config.toml
num_hidden_layers = 9
hidden_size = 256
n_experts = 8
experts_per_token = 2
d_expert = 176
d_shared_expert = 0
hidden_act = "geglu"
moe_layers = [0, 2, 4, 6, 8]
router_score = "softmax"
normalize_top_k = false
routed_scale = 0.853
balance_loss = 0.00585
balance_bias = false
router_z_loss = 0.001
init_std_router = 0.0322
lr_router = 0.000242
vocab_size = 8192
norm = "rmsnorm"
norm_eps = 1e-06
tie_word_embeddings = "early"
optimizer = "soap_variant"
learning_rate = 0.00549
beta1 = 0.95
beta2 = 0.95
batch_tokens = [32768, 65536, 98304]
max_seq_len = 1024
train_tokens = 447100000
max_steps = 7073
dataset = "wikipedia_en"
Below are experts of layer 4 (counted from 0) of a mixture-of-experts language model. Rows are named router (the router's row for the expert), down (a neuron's output weights, with its number) and show model dimensions 0-63. Each number is 128 + 32 x the weight over its row's rms, rounded and kept within 0 to 255. Numbers have three digits each.
Before each expert's rows: "comes before" lists some tokens at least twice as common just after its tokens as in all text. This comes from a sample of Wikipedia text that the model never trained on. Tokens count by the router's weight.

# expert 0
comes before: "| ", "- ", "201", "The ", "==", "200"
router:208170105114129098162122162077158071140130115127121117114128148189064113155106144109070115134032126141125139116146130117163083112161146164075143144136084088128167100128098153159135160110121092
down0:140134121144132135080144097134146122137143130103102108125118187122142138093076140081102091149160096149144178154120114162151175100146133152097117112157118100127188182178125138117121100162133119
down1:124098173107161168143165145148122173106147205109119205165180143072118107102124143118118134152163146086059084140128213136095076171111124131160109110099113128103115108089149089141155115147182142
down2:181116113134178119133126127195037112116122145125084149135122076177194109133092131121092210081120169159112097134159138143194111137119099132147123115135120111103121134076175077108145184102112084
down3:135106127128104074156118147138148090154082113129086133111128076163142145120130164160136166161202142165148130105163146155145090085107090116093151115071057149102115118179085170131117081090103138
down4:116162166162140101157090073141142155137157113131141170196140072135163105035147170165123141143162133076088142108075177148117157129148123137169122118118133129138081095117095138111133129138118087
down5:146123127126107183104053130161072112069076108073113126065092148131075165078173156153099120169157076144161143152103130127138072122149153135119110136173135122133146055103141136115122127139072109
down6:132152144134155100151147082157116137134116129084133189128138091153108134123052150116053132056105158088101105163089170181103086138171142111189158096116194127139141078145164073129101135152176088
down7:099085104070147125095069147125126181076099155161133113144122113137104120064155180115154162116081130081124080084139155150092151150106131098140123145122113093092140147133105099120149072110135123
down8:126148139128099119116135076174141158135092173072133161183105163154103152127141130058130117109078201127150154126172165091145153137135168133108169168083137108129150151027106120125060094142119107
down9:133171144070090126137132096118099114186128104156124150118111129078097115145163182157123104168147145134147122101153120173160121105105106075131138147080103128088144093063059147048153115130106128
down10:084093136137122106144116114101100076151077127136152170142155138134163160130106129068069103132140171112115172176064129103155143104178164077080122124151093105125114157141079044160161140102128141
down11:092113102152188134136122113083087173111145103184123158182118170063171139133186152151120097150152125138124114139117077185123139088102113057194125141092130162091172152176109141132138125123184199
down12:167158132165098118156092164091108134189127165071133162133120153164082162163187115140117118174084106181109122118042118137161154174196110171136101153124146165134020108080138144135053119118180154
down13:083173132150159064120132064151124133158154129109127103106162100132105148178111171137090172117160082180170149139157138093104134200097142151113103099091093142194134102174137115135142169131194122
down14:112124109121124099104178117179121207126082128170064159164125133144130061148114096170198110111041087108142121138142178098090112080147188096131114095135122088099117148109149154147161176141174112
down15:177079120123141185165083139114099107134115141125132103138122092136182143119192129127105149101075139110108135106129102199135156136143136129119119077094147132140127135121123160181123087181145109
down16:136157156125147107087124127119165129092142172081117171121165167138138137133121167100139103151127113154124144100092161132156134125149150113128120064115122111141117073089108120125138113115131082
down17:139126110126136135152093193140120170136158132122118147060121125131158162103120112109143112093125063085157172127071198130143125155143171122129143088134114167139160167109130150118156123107162079
down18:141125152153106160152141200113097120160156179153108114136212189132119129048106118180085175170121146126131119132145104130124113146119117129081085084156092137065108115130139130100177154161121149
down19:123114138095112148130094165149126186133081112150070145144121150128145087124169076112097087119080116097125125115089134123139131092160167134144093083204111130112131083112107067179143142171169187
down20:116119104099157136125156126065122077176188151108075149169093140119168141171209055140162131192083063117100100152095118083127111125107150108100126135137152117097141137136147079138169184105117159
down21:126123102131123190111055130221104127114101144108131130065140117130170047083159175191111094157115148134135138101135151157167153105098071107160096133158102120120128052123091119122143098121143092
down22:123110126141163151144110099086166107161136134146143179118159161132173127141181115135126179132127128114135139149131153196180121147136100144071160068114066091130136081143155123115123168135172128
down23:126127125131162143090083122107161118143104128073076098150181088122120120125146115144161140149156130094153142193160124131129160103130106164171128142110105174121098097114145128151164130139135124
down24:180138130108119133065144118141168173101111126107111151181061148118188150108130096151135163118151191042163188104147109087140137071102066132133121170135097119131208103163162106158085114162111096
down25:141117085150130136066093152135154122139112080168149136063125093138079136075112185123095210102101110109120091087147149176112116075122170165078116202123119110125097148129108115168141123124063128
down26:182151117152140161090119088189108096141097188144169136143098107096104152082158128120069141211155221148141154106167096082079116133104175096140143125173090189141101129149108152106122115115194125
down27:128084199103120125159092167137134145240132190097022117114107076146112149189151130166142116151051110080085091083127112144138143166123145090111144116121129120147112164115091104112135178097166157
down28:132123071128090140201122168161114136138175073130126141163116142102207146159159143151064132145090126181097128185107100132137086115123129159186119081092093150145168066132172118161211134143108098
down29:130126204108152157124170121182146069104125160095126100120110117138150184112138130121129144154102179135161116122117059164117175069126033135094069122113112084140180122111105139156180153121179126
down30:104131136094173154164179173083130113135131185158128116132164096111151112163171159176118170108146178110143122143111103128102095142092065131159087134208077139145119143103162138106133109102156108
down31:134099175139103123181169171131157097101190160156088102117076121125132129114111120073095140114081050124120188156115099165161130168119165094106178110093095122163110149120193175153091063128194129
down32:184114148143093131113146110099107142135080077084082106179104173175098104093112134168152114154109123111110113106126111176139065104120156132141185170105085099139140191168142073116111091139173111
down33:086110086182140072212136093166134165183159150091133117145130127109097122098085112147130119113088107124120159106060173140096143124084139124155169160061116127117158069138095148177162065114139124
down34:111110112175125147074103109106104143157158149146092165153170150094153119133108066183069099088117180133157155129160104107118125116154086116129131146185108115118168095054133088109127142032141093
down35:063088060132162117125124133144123126145145140137162131140162114047104160072161082182191120118082167125090113119142181134146095097124169107073124167078163128136182160137121113172128130107149087
down36:151073168161118105097109086127131058112127184171152152139146122096167071117052194095099149085143103124096128147129159163167147147093143122118100190066100117121121140177131080112157119097145161
down37:120076172157137115190073197111120118146103142170116142116126147150083099120158210107099115169108152125155101160133126139147121115143105112082106139123080165119136164123202151140164091144108075
down38:100124129085169116145146173087146093197160209142164165067136095103099124125108085163095153193128144110176121133153115099136146132142128119093148092179156138146060114116140149060120162123151135
down39:144080148142127153109122158134160092137163102111056169135168111065078139119157170109135096142119102148165103101148157160070109137084122172120100100079143109141136168097181090149144140133122094
down40:139144127084113165155111175127086143146094110111085135139124139127124139111084138154115188187146131133076090128144079132121131137139095207093167137093094116120127117129063155088175095099149061
down41:123169197178153112144093136153064122140098139172124168151148133121192145095143132107088126185100116069155117089157089113104115088120175138152126095143157162171125120148091136136151110097153140
down42:111139212196112146120125137122111175106064180160127137131101125077084101136084083146169130128122117060150120130148112125148152112101161048135160122181134099148143106164137137150074112096107075
down43:135170146154127130155157193124062133075126105171125115072113143127049126182100140127164099129168143153132097114130103119105148121082167132192113065137090138077152141088115109110125114137115113
down44:105120182067167132170136137160135130169141153176166141126117094162193113082147053183143097137147087137173150135121148107112092185101135155064118160147136112091203158139144160151158115104137106
down45:090162099132117180099182112081158129051099133110088117113108097138086062149110137152111196084083159123168162156158077175117152104154177136126110120175152151130097168100168140106134175079160141
down46:204131135123054114195107108111144082118138110150113121176064114136149126140127144130123121153105162100119103131175143118135080119137152092141150215138118136118093173090116147103135109140113135
down47:057138123129145135106090142114148082132179162119121128147148093124167107106113089103154123199133154072109075120066118122125132131076108093055137119121112062100150148162175162148143123095095122
down48:135098118127128154153103159091145092126151137090151116149134115088186140130070089138118128162117182161135106152096119129116093137106118178048093155108096146067147146156057163151164124161156091
down49:158113140165104169136118154140152137094165154197109112052126083127160100157166127172129104111118080102087136131146090132126096164071139146162101119075164095220154183123161130136116167063103139
down50:134141122116121179169162134131092120124091142088114083103138118121142135115072106140132179146119134102129155112115098136071163151116143138108043125133129116137122124167156183121047104146092123
down51:109119132121065124149143143113131160128160168130067120150127137114161108171148169157148201154168163155151151108114142102119146109153154130142103092127145139099135072152120120113073119121117115
down52:117075052108081207148097103107081107108221117093136156132064159120114108148149120097075132145143159123158100114110124117118094059114093098110158177133088134103169233149136118151114122120096122
down53:118167127151091132144170081112104103097117103120121128104119124070087157117123073129093154157100067125116121132109108127154111129112082152146098100133094169096156127157119111107115139144139117
down54:094070133134115147107201088166103087181096138151114127098075170109162101131141080126164080151155156160120137154107081122179143097130151133144128113088165175084128183120173144117167110131170159
down55:149117168119128145160189114141096153139076111152107120142116158149184137169148165162087140125157091119120100174100148175153070114133129116132100168145136112131128044123078086109090149117168157
down56:142105055111102074174109117163149139132112129149075096085056094179101163131094068160127104143076100111139176138163189136118169103179153167080106088087151094052102092181121175081137151096171127
down57:135147196130177093161151116124158111122156095096083092129096152146114114096108147160163165122149182149168149171201128120131034115150160124121090135117138139148095182147111172113136152085125116
down58:065143053136146120100138124104080150145119046123146120092139134161152093168140091140178177099135140126092139125081157068107137100132133110106137121158199139106075164147148149090109190189163110
down59:097066146169140124104124155150117169118126147171036126120103117134107188131118099186152112110080111076134106149114174153130066144157134120129066140214140095114160080067165082109100121095101116
down60:137113165098146119150158112095141162120139140162096107153213126089141159141131133111170150185106075144143118142134119127150150051135135158148102089152071091115125148078115136109102195139111251
down61:126081128167111068113113149146155123118128114109129125117102084145131144092141079085130157131130074152174174154160063115090104139115171120105047106148130114155085040123162128127128123149147103
down62:105092101157142113141188073108123135150189172142067115150162125115127127171144109116201163111195141132140147159115148074179168112101135130182130109120148165190077161082117154118128185147107069
down63:118134134081115144157072116148156135117167086106143127094121078158117215110132135138149108112065182151117131106130124180104145115086133121188090111186119160164093102159055133142140172112131126
down64:128131203143104135111109142055115143158095151170095114132109121133114102119124125158135142127138145168085139138112117096109078115153081128144171152106141152137170196136180089098126108175117132
down65:179149156128106141119120086148126178134092109150109084151140062118113158151114142142162157150105133169088098092121178152144137153091130171150064083140162152106126154122148181140089163134151140

# expert 1
comes before: "the ", "to ", "and ", "in ", "a ", "was "
router:146129074078146058112172165122182103158089149094082142124111092152151148166117135125159100159112114117151148074161145164148112128133059209116132136116143111125129094148103095144142197087094117
down0:104099171083040110106147122149125110152094084138104205121105134185137125152103143090124105125133175149167107119104152109191085122193126169119162140108133122091102117081160173102120098151104110
down1:070152129187068090154121105078105155155106087163181183165075168069123111124114144159107171139132081087141151132140114171097102167144122125181120112143176117144138147154143146074142152142127100
down2:085130120109107105130130128155062116108125139172188146134119110099092166118095129168139159112156133120119118086073128093111118161172169141136108121121119131139094114072161149087109116130137149
down3:135099056191148110156130125106143107096102159100169089133139063198158197154109146149167176139090147167150119187131091103108110145134177117135077146125111174140139157148155121153145125131130098
down4:121161123066152193158095130104129174167118174147150144136115129174186145073131138148142084105096123110167094096076111109159148136110134132127093120136160092122178079155114102132120147137116166
down5:120050115113135119145084201079105127124106132097139102150086135120095150111157114135089098110102168174134132110128101109154143094119137125145083128151062076098097210143130126069098134181114126
down6:147091140134152099107139101168158115114094137130103109132175112141085121139085132166203161166109149070087167128182083129173116133156130093031141111158117152135140155097140142129112165047133147
down7:205169133124144052113122144137135140155117169136116128143132100089109128137118133133112144089115113130142112068174140179151120090135106132111131128061101108111165119175132085177149068155089151
down8:122100102104142083144076157127166074179105114103142099173131125192093151090141099141160137151086136091169133067116192169131131139151073078066114156156113110106094166175143111159157159145112147
down9:129125145120135107095158144082105094133090099119180151136097088182110117111110129149133160130147119137138149165092121115161110099185125136105099104123148186227121153135149183099135130197186142
down10:072079139107142111087082118149127100145135116171067130188144128143133123122168170086117071138045133119150140127181095155125148153100162138131131134141143146084130122180162105085103109116155163
down11:060145128159182143079207140112162155119171186122116115100128131104117144142132163156161081129183136133190139149109108107117088093154086132084162153136176103133077117151163120161165146138138087
down12:148120082132114223181086118117110131073148110114150138135129208145165125154217124074089134078145136142121103124172092122162126139118114147113136123142106131131106093128126112126195139161069084
down13:106197166108075144073156059124185100120176190132160121150099168191096126105038154107138128133088140098090148103095134130087152159137156134136168107070120095148119092120173140139115147143085030
down14:137091146135114127141096138130151156125218182120116135142127164159190144139131207117148158128186071161125111100082157085092144188159121074093115153143074100141162196170121115091167100167122190
down15:095135123152104154131134112184172140088123137185132144157143102101143126086103144108122105116151103121128130155176119151092089127173118149148086111108114202176106112085126136098131103057077177
down16:186090119134131100145085136095148128120106154114129156116119104125127113115120179091128155145159124135118174151166152170094113160103120147189141147094082102132153128141139071122096142140134087
down17:180147108137112095152122099095123148122120128059115114163129120117105128127151093142162124177181096133120141118143128173127129143167177156164135108157156085125116241115125130067155056143155094
down18:146158110137065137126111105109146139123116181144122036137124078118164085109159073107139138167113082149143100139160126116192137083048108156198116089109132094150091113133118107165120137108178140
down19:163155094108130183130111127130076180141151070143142120179080137055099131114121125083157089146048190126130154163149105128133106118112155127237154171108127109183093143103114127053177145131164079
down20:168108090123140132088093087155056086126110087084104118105135120177226124103116102182152128098169124162151161096166083122115105104114135108197144169198124146093115107079137131186099147147170132
down21:082048096103181157165127082152112100131101100134103021101088147174092111086127135162199092136113152193113127108061125145171099115175120174114109150165081069119133141163121097114142134133177110
down22:117099143099119081129124158131161131138122143070104120138149120179136142213147123137132187081081106148096098164140175110097117165120130135141106111110117056149140141101135127127116086081136123
down23:124154116152066083120055144132133117025101168128118142122143163137140118068142199114083131187149138184144167083117135173171134106128107116131155137142099148161122124064132130163148100193135099
down24:148099140109094106157186175151147087116090168102117148154145168141127115121080117196132176207183124148152150166111101126150151156145145147151113109127121126195176134081128133174098111124104145
down25:123134105142191140147123170137154147090104134112149155154162087131140158099060125099103175104145080172075144119103078138084074150131140133083113083094155166163163055178153106133178098161103138
down26:159132069083110087168128073140183144114124096130148082058140106138169167165130167087155096092072075129139074103131131117137140135103127166045167172072125103098105097139138113156124151173143143
down27:101203076094100174114140122108152144113090147228139117114148129144101134137091055150075128108073169102139168102117116128189132165122161169101133145130092156091072135138134127151099126119163141
down28:071097091152097155137148134119182102162104117088139000122143150238101140069130120100137068160153120138126113131172176117128123107129164098084128174098091121125167154123164127087132178141092156
down29:156124123158101176158110100159109185176122130119097128119132120058134133201096138189095151142159194102068147058164156147146155128147153139127168102160151123085094104118137137123113144154171061
down30:192152114162131121111096160128134127189134155120102151148090167136163152165125178168125124155073129118125133128125159138120090174104129101063150110151145169157105087151141095153128108113094167
down31:119107125108175153063123175153129146130167226138147054135148057154093085108094117109160113149158119108051145146144129199164064112192144023094131079105179168127093083127137097143124163134146142
down32:190151121075159077180069124090078083142115087124134161155135088171121114157106117106115164111097085118133192076170139187113085108159141125109050139183131105099132077118125135157110124158097123
down33:126068134093159132110117153043165092123105094198117163144181092151099116084172068114100073123127157105086089155110164083134134177124161109146108120160149036143145090082115128151128144120064078
down34:169116153110107213165066117109126131125144122159138119073111160153124086172109119162064156114188166149105105140110130121111126166120136166141140112141098158161132131070139148122174141095149091
down35:193214164122137065166083190114116117115096129143133062156158143117098095109120211118118147172111165157075123121124142096129145126106098135155143144115066144106136164172087212145076135090092146
down36:129083143084130112119085138156135063136083066105171063049133165138146090191186112117084152210159073110130130138084135166172105092179133127099109123157074128116150115108124090157102141152112112
down37:140196105162170137170112097141148084156077073096165131113149101113096173155132076130144177106118164122079127162122099119112130095137117153161095171108148124085148137158133101129131166099101097
down38:179115162139133138131110153123155107130105051095120097156172178126096171129122127157134038151128173127066117159175204142080110153081119123112132111081087145121102186160162088070104127135125113
down39:143082161106097061118131153167165102084161106099134161108106069166146130134067146162054082100116114110110117126156159160104150149085142148124118152153172127105137114127182181134048152140176133
down40:143132164161151150157156113116155085163189103139087125111137123165067133133184111130112142160120139154110145113160076138147119121124195085209154164172103147143138144161158123140121153157133091
down41:174094172112092094083059167142128106152095136125194123112214164089143093133161072118059183164147105147110131120127092151165145129160178128095178092133126162098085146065151194123133147142154121
down42:111118122166112134133149147101178077137079110149048119146100187166119104154116114099128175158098156130171199102134101186131101180171140100104080109120105139141108204104165114099119065138133166
down43:127136109159161178076074091052135160156186034135138188176139174126182138079169112115166139144078160077129174078114129148091167124152103125143139126153133164160121156206131173079106130163133161
down44:137138078115120122138154168133054071144114161096124157088100138106148075123078091163147155141152117156135115150112105103111108081126095137240129130087074152193099115090109111074154060125132101
down45:153160134165114125122142131138137140107135132093128171161130089131104159102172128125178122134150100122102150193187074124143063128134189131144137073130104127154123148172156124108098116087074090
down46:109140190074087130091141167118128112202152116125202138137093129115183136126161214104155120064149164122196100108082150118161136160124114112145189060097114179142123164113166174094126141175087146
down47:113107096119107159134149124096123099123111121140110139128140167122057084130099122166123095114157168122124088107157186099117149152126097099156083067086115155097136129124151139102070169117115037
down48:111121085097152105110095158129143088065058083147138078139057118141181102118145130140120200143139153131127137148104174153131115110153156099123108103164083112160117097150097066228103207151091142
down49:131132096192144088192169132180113124114165155155109099135112114181105103110171132155120179094203105159127084101175164147197164133126104125074099163141176074118114139038197108132141155213105135
down50:212128177132147176181118111144120132066142102156148202160132124124069087115087124150125141089145090180161134089106093171130164100094118126126120104125131138182103127100131100103131152124164120
down51:112100168146126109100100101162095192167106088161089103154122104150125122104155126176119072157139060112141134111174184139132100111177122156173174135137097082128090166112120174126088133110073125
down52:059133134105081158110149157133143193192147149099094172156139126132117179128175078141140143114168079127136111139115155094103122146129143095169084128097137087137167100129141143168116073171136109
down53:132149126138144168107110141090091140120151126121208138127110136108161107146083192057149095177158132099114189106102132078064079122173062142114116082181104135091139105128183094213153077120114130
down54:137175126086125131116138162097109115168158120103120174108145179142185108139168141108116156145126146163110063115200135195170071156153124191092097112088149134112166151103121137149134105157136119
down55:155113126139093124163129137135136095098110088119087161078183140113197099071076095127193101113065108167114132126095131113121125122132192136152100079147211117148123069157122130129185135109130138
down56:066101081113110107086171153145148152155116186101193184156166113124140122112113156143129168154146137078098167166141096112135130123053118142160093157162116108122130132086120136118156101165139151
down57:175079141166074159132149130138121091120137110083124047114117138118095108141152116086116152072196123113127108125133095099129202169127138122163145112122096150166107116114102145107183087043136157
down58:068164129102099119098118123113130114086139161157127085131057157092168129123159118115128181195116197072142148108128129136151157144074079083067125084141120108106125155122123086117109118152107167
down59:161139142111030105100096136118138119122159126073139075173137124145162101144110135153084090145122188113139177130111171127120109164100152133077106080096083122070087119177129082109137097077078128
down60:134090162155107167158135168114145097183165157084177130129089100154144169167094133108105113145132109133124168183104188129103118152089097153110139122157134075119134153204112133122119110094074078
down61:169141182155077094096138076119086165104121093144109188172082134119154084130114108158169147133169135130123171208117086133164106097125132142159131138106155152192140187140149127127130125165117109
down62:105134149113133082139121106138089199101120136169101144080142149130149065113140113138138136104068088105078141079109097142147135093114136170091169082167136162161152083109151152114130141133153078
down63:114087151158138137123117117136113155122130089082153223160148117060130133188125110169139079094124136110062159128114053100123154090075142119156117154135140123182095144142114142091130163131121103
down64:112108119137093150074161182154077107157099110151117117107105104178121102105161107163077095151088154112129101088132166103080139125103099114105117180117126077152121143147106147156125162096096138
down65:120206119137161102167132083136123141113107153141150147130120123124096140054169138122174091097107158116135134172129149062083114139097151157178154113139188053152140102148078124120100186074172106

# expert 3
comes before: "\n\n", "The ", "\n", "s ", "In ", "=="
router:139153135086112127108139098048190126157110124137131098143146126106108138092092110092096086143080152168128213126173129132152112153157120152154157094089135152058116109114108076183147164135119136
down0:158160134105156119114116111135195144121157137154142140103163104149210124134082164036089160150165173127105122073110099147132112105064157132118135130068166151072112171073098159061091160181080174
down1:107090139094124105125125182153140125133096107086104111114115069139124176074119139130171134086119098119084134146111100130111108060179091125149171118123131119087102116121074140098089146161119172
down2:141113148164117124098101111121119082153135093153116098088123168135166102090130113144132130068094107168162136151098132074101082136133128150093201059120111107141125164130094074115146168158142122
down3:089078180067130122121135143104121173115178132132156140099112117078117120154219139101175114166140155162091168135125112163143126158163138104062135118162053089200110105119106166139087134059065150
down4:139117114135099139130129048167148174132130153142099110125162108064167142144096162159120148042167216159060156122114158142115098141140119167134147190102106165080093103135137072130086137175164176
down5:154170113156145088164106168116143070114161117112097172137142154165096159094139142106115128174098131149119121132122117133149162165110144053087086128138081088122093093202119145132159039137126183
down6:119095132128134125096148161117078134115114113115172109123151076126125115156091131146161086122155072127122168132144153109114140063134132121057159137099147140120193135129165120116122181086143079
down7:050090106158104115094098090188168161086143073148159122105128058111100122151099098127128140093148128179132148108195117111093123138122131110166128149097102120136106182097138151071156074129133087
down8:202123086167121146135090126157123133115083126168093148115123130090153139044148142155086193154142113141145085101153126089126115133128151144132102168159154170132125103142140115163170091194191118
down9:117087182073040151099099176121135146104129131142151127119094119126143129111106113122126130098135115175123154159101123046124076112141108127103132183113146146117176114146126171113107145116090097
down10:134116130170105118155142142121203137127093156072185113103128164180141143138100161152146168139129147118082163170060147151142078169169056147108142086176039119133045121106131134151065130163130087
down11:090132130139148078080139129152143085144118197116135065144140140170117123176114075166089137180118171082229148131127191163132086125108124146067144111127132124095111112181168128081081159143142127
down12:088132139175075169067114145125109142123183140128147144101095163117135149139092156128082136137157143127166112173099111118082134171149172138210117113178113107149079084097118119076101080144083057
down13:115099114111147135143120149174116104119090149124102070165104100175099096080125163124156140140109141193103135167080085155156098081157090119128076152083098090174135078180102114102134126088155150
down14:153099078129068170130107136091103153149159115155164151108151088066154134159089140171124204186153122144052136173124039126076156164107128161130106125100100154087105082132136196111160096162101105
down15:125191173153136117111087111117047123169072154147147067137109159125165132141094160119150113105122109127096100099104194120163180152105139178161148075057169139144108102143154138072062104103147144
down16:112143159128137173124112115137150120099124152135138168143106137106152120141113166112108124147120171084089162080150148133119105110121147060117116138092097077137130098149090080117092135197110086
down17:141117088093118129157087089072157091118135082190108145142203116090057074187138142133103186146130133108126153101131120182128159130141123147143102098139163204101140121087088156158120084162101166
down18:127127216138178111178136122089138198127073128111129127113133078117192186122079065196162145093077127180123141115117082072125107131129170151128135155089137130156122124187094134131116134109104136
down19:105198085111081150143119097110087144089170054125171091151119125177136178167114078098143102144134180114121116128159103105156184143112141112106136136114135140084156121137174163144119108145196137
down20:104170093088093148113171159128173105117128205071109139121123123165127142090174135075124094090102077095158073082186106125164156121118099123105096101112139122140154118130053153128114172112137108
down21:117158157099091139119190109111160142136113130042190133093117093151140102100110114168157132168166179131151175098107101110149126138136106134095163095156125129134106123182134156067122147131102085
down22:106139133144137126141080170147152165170118167204086059151172135120142091068179112120078164102114088148133111154176156146157106144113135094070133128146104104113162130135208118140146136129133142
down23:144095149068153179106165114132102149142158116119117134209105126158139131117086121141110088116131253134143096097132060147106124195122065170079167144127072140093101124157114080107106190076143125
down24:230126130096023157101156139081126119136140126131168095127122105116176136120166084124049126130196132088131106096080130138147117185160130142137147117140094115085200099094150155090112124184130137
down25:155121128142098105126151127142123126122031133056088095087071155109123153154082117125106082123169125110051149048096174143111143160167113111168109129146130159162130122144125163156141139141123127
down26:093152073146115119109146136178081089140106140044096133103183147124148153132138113157142138098162151122092108155054152079102083063124089146112139131139117186157167092127145154127110156110149128
down27:143127193161114136191127182122144104171096175105068126110085140119156118143142159188104105152118104147142144128146141115116132092115159102102134136147151138099083180121132137086117116142136109
down28:112131148156154152150170105176150183148159098151120068086146145103130137202169099074192171125149145141133103109147116108163156107158190107205111114152101109203148111098093120124165121148135127
down29:082117091195141168080158142079126139139128116201108119112166140079165152088127101094148108136111126104115158178128094160216097142134111164146103064120162093160129140114115142127185079130095175
down30:081122164142157112108136189078111147167106126127182149159062107106133141124182092080074180173107118133147086167119147097136121096142129140077142147135153089158121155138106192131139134178144150
down31:140181076149156094174101138126106119118110132122135094135065163152180158200101124129113072048110101126105160062055151151123149105127171142137095050172148156136116092092134080133075109143136129
down32:169105119082125118181116124172083137115142123095136164116101191138112158205070139165111153130105127192193107129073102075138146189092131090147126110149185156140202188166121132125076171158152129
down33:089121182099139077136101128176108164121149142112132101137210115129092097152107092171177136151131104134175135059160130153165125154149153133114098165137188145055080070118152107091158125148160097
down34:130141157140185093106125122149085124114151143111151124126148160124098145105126057123107093139154133112178146105099178054174130189175047145193105161077096152111118145090105125127195061164152113
down35:174191127139178133167141073162124075111144124121120175121097080090105158112147143131147097132107140167176165064126181124139134069122176135134122135156137135165159113142162092114190138133154069
down36:204148168108074071109122074113140131116118139153150099141184096167120140174123187154151146103153133106147126077116092129105183129168162091115148137160029064138095144095083135173107119118124109
down37:100130118134128110107099145095171110126123162128147164088149088189111154116138160075084084198131178137147139112119150209181114168131109050048161111083074115134158100112110148158074215114097152
down38:140149181098069127077082132140112124109148169099164117134082145105119109144086162156133090132156118143115170095167101094148089130138162100089116062164185155138113090063051100135137146133185149
down39:122169117096052124096078130148145096108132157112069075149077120154123142072151142188138128105099099145161160142115100162098079090116202173150115073074142159108153129107104109103089134129146140
down40:111146106133154068049152087135114134121129158124157157174112151090102147152168107066084223126124133052131122120192151173169160123112090145105087161120134084119120126092084185179130140131134132
down41:151108109158104114204159123066059116074148105060180100171134143181156149111123165141128152107119171173137105109154095123132170125092150118242180018156117114130092153135179072205097099118130192
down42:045132124207101140071115143138085176127151192137174133147128103124112092084094086128144146173177035099175102147111159181134095158097132170150143199128105115108093149172157110080095072122162127
down43:149131155156113108129199116124199127123113164135081120133113174188158127113112087151133121166036123114103084086123124135128104121109159114153101145141107127152132113128130083168159126172143116
down44:112099173152125125130135160196169116154169141108068063169141119116140097114159100133170073111139098119051169162148109099069136113129089158147128084138120156175155108089110123116119107133103128
down45:082101148076129135076103107140138098163156092198079101137074157127097120146137090142132071128091161129139154102116155126076146115105132116094169114096066161160158090135125148131146082163134183
down46:101206136131113082140133129089174167090146113195103135116135139114096118077187102146152180148104101192148094078103165189152104038154132102151140100092081163189182105115152110103172125134102094
down47:075154147096129103102149124165133213098096150133179108136104219122095097106142113113130119162180104062113084111088087117094071114212108120072093198108136141104125174118170131102159163134119150
down48:158122126103171117063082131137116099118129174116188152129155100129109139157139109101122134128090109131143116139141109113102095158190099089027113134131100147149067200156124153158142099147116057
down49:152110073085167114134144118157117153127164101107188058095140143180098169096100128125125107208138116158130127121091114168107101135187138107088115125094143140155108058113163112177152171083084137
down50:070104126167135129123096128108103145165080060125106033120113112117154165075129110099149136110072122099171121127127154172043113121121103167126110121130070205130091178065141151142127030090156144
down51:136154143135207095122096114105147083124118185082181164126134131116131175138152156137101140116092180110094160165068158143115102125136133177100115106135126084136122127139193173141103071080098103
down52:138105110167118079130143147102144108197140142129060098148159036096097150156105100168085161100089194106095120115079148142122085176128139084144173203142091083083090098128152109096111120091148073
down53:147111161108189108119082086092188129112082137136116124133162128137143100137158093160125150118154163107106141102091097161131115165099104164156159123124159111094147102170092159088108139081046148
down54:093138188137078136118113146135119141181135139129153118142176051160194185169125102115133152136086159084167101057115116137119120076122120120094072133139124137101125107177123136114157144137128091
down55:117084120124119077077130118127172121134151139154152113118154143158075175122118154095165131141080143077094141103129153160108098113053075149121165144092142152113130200132130101150103119110119128
down56:142152109115128162075149142121192128140122153120133183110132229126129136050130150181160121125113156118083188118131171111143127169123186169185140126079085129150124103142099048128141117149138216
down57:124088114100078136126123085167108191157130162174157169143077209162043112081100101156155102169157148097129145138147108077109123084176148131159160139188090105144125121115086139126096064111096078
down58:195147139146117120117104102188134130120146123120134125141101138132114125179152137146115123145162152134080134118149148143137099100122134161183145173194080150110151179105160195065187111101205153
down59:144114115107133139093109082148142103179098111138166143106071123140149140115121159168108097143128169176180119118150146172150120098139096163108080201124065178121141112152101163101164159146129181
down60:087109095164143146141145110118117092185131154155101132092168115130160201144098166109101115140100132153129185158108082169099142168126128125151145119123122108140122123111134094126132116152188080
down61:119113135157086083101076124158117093154135123147207119139159073065102129152214152093131086088121104138119138080144110094096132234101144161142152123138097153109122124092085144088116191186126119
down62:158138145137101138134146120132103125073112097169118131128143071115131146128158141106152097090159140110138116090119132133138097162196094112175087183115154175150158122132112043084138093122125110
down63:102167168076138139142124125149128075172106154170131110123134074120208146167102125139115121145139094091122145140152139129091115196167100120117148077101184127104121160087183145153134079115102168
down64:138068078123161105121138109118157106115156072152176064166157122072139115192076122134107129121136127185080139055127097074175132096160114111086167170178103111083130114149069104110084167148049085
down65:084121086140184167109198115148117160161175130081151160090137105110181065138148138101116107106130168141106174133089162128141113151114108103129195131134186137164041099129106105111095145120170141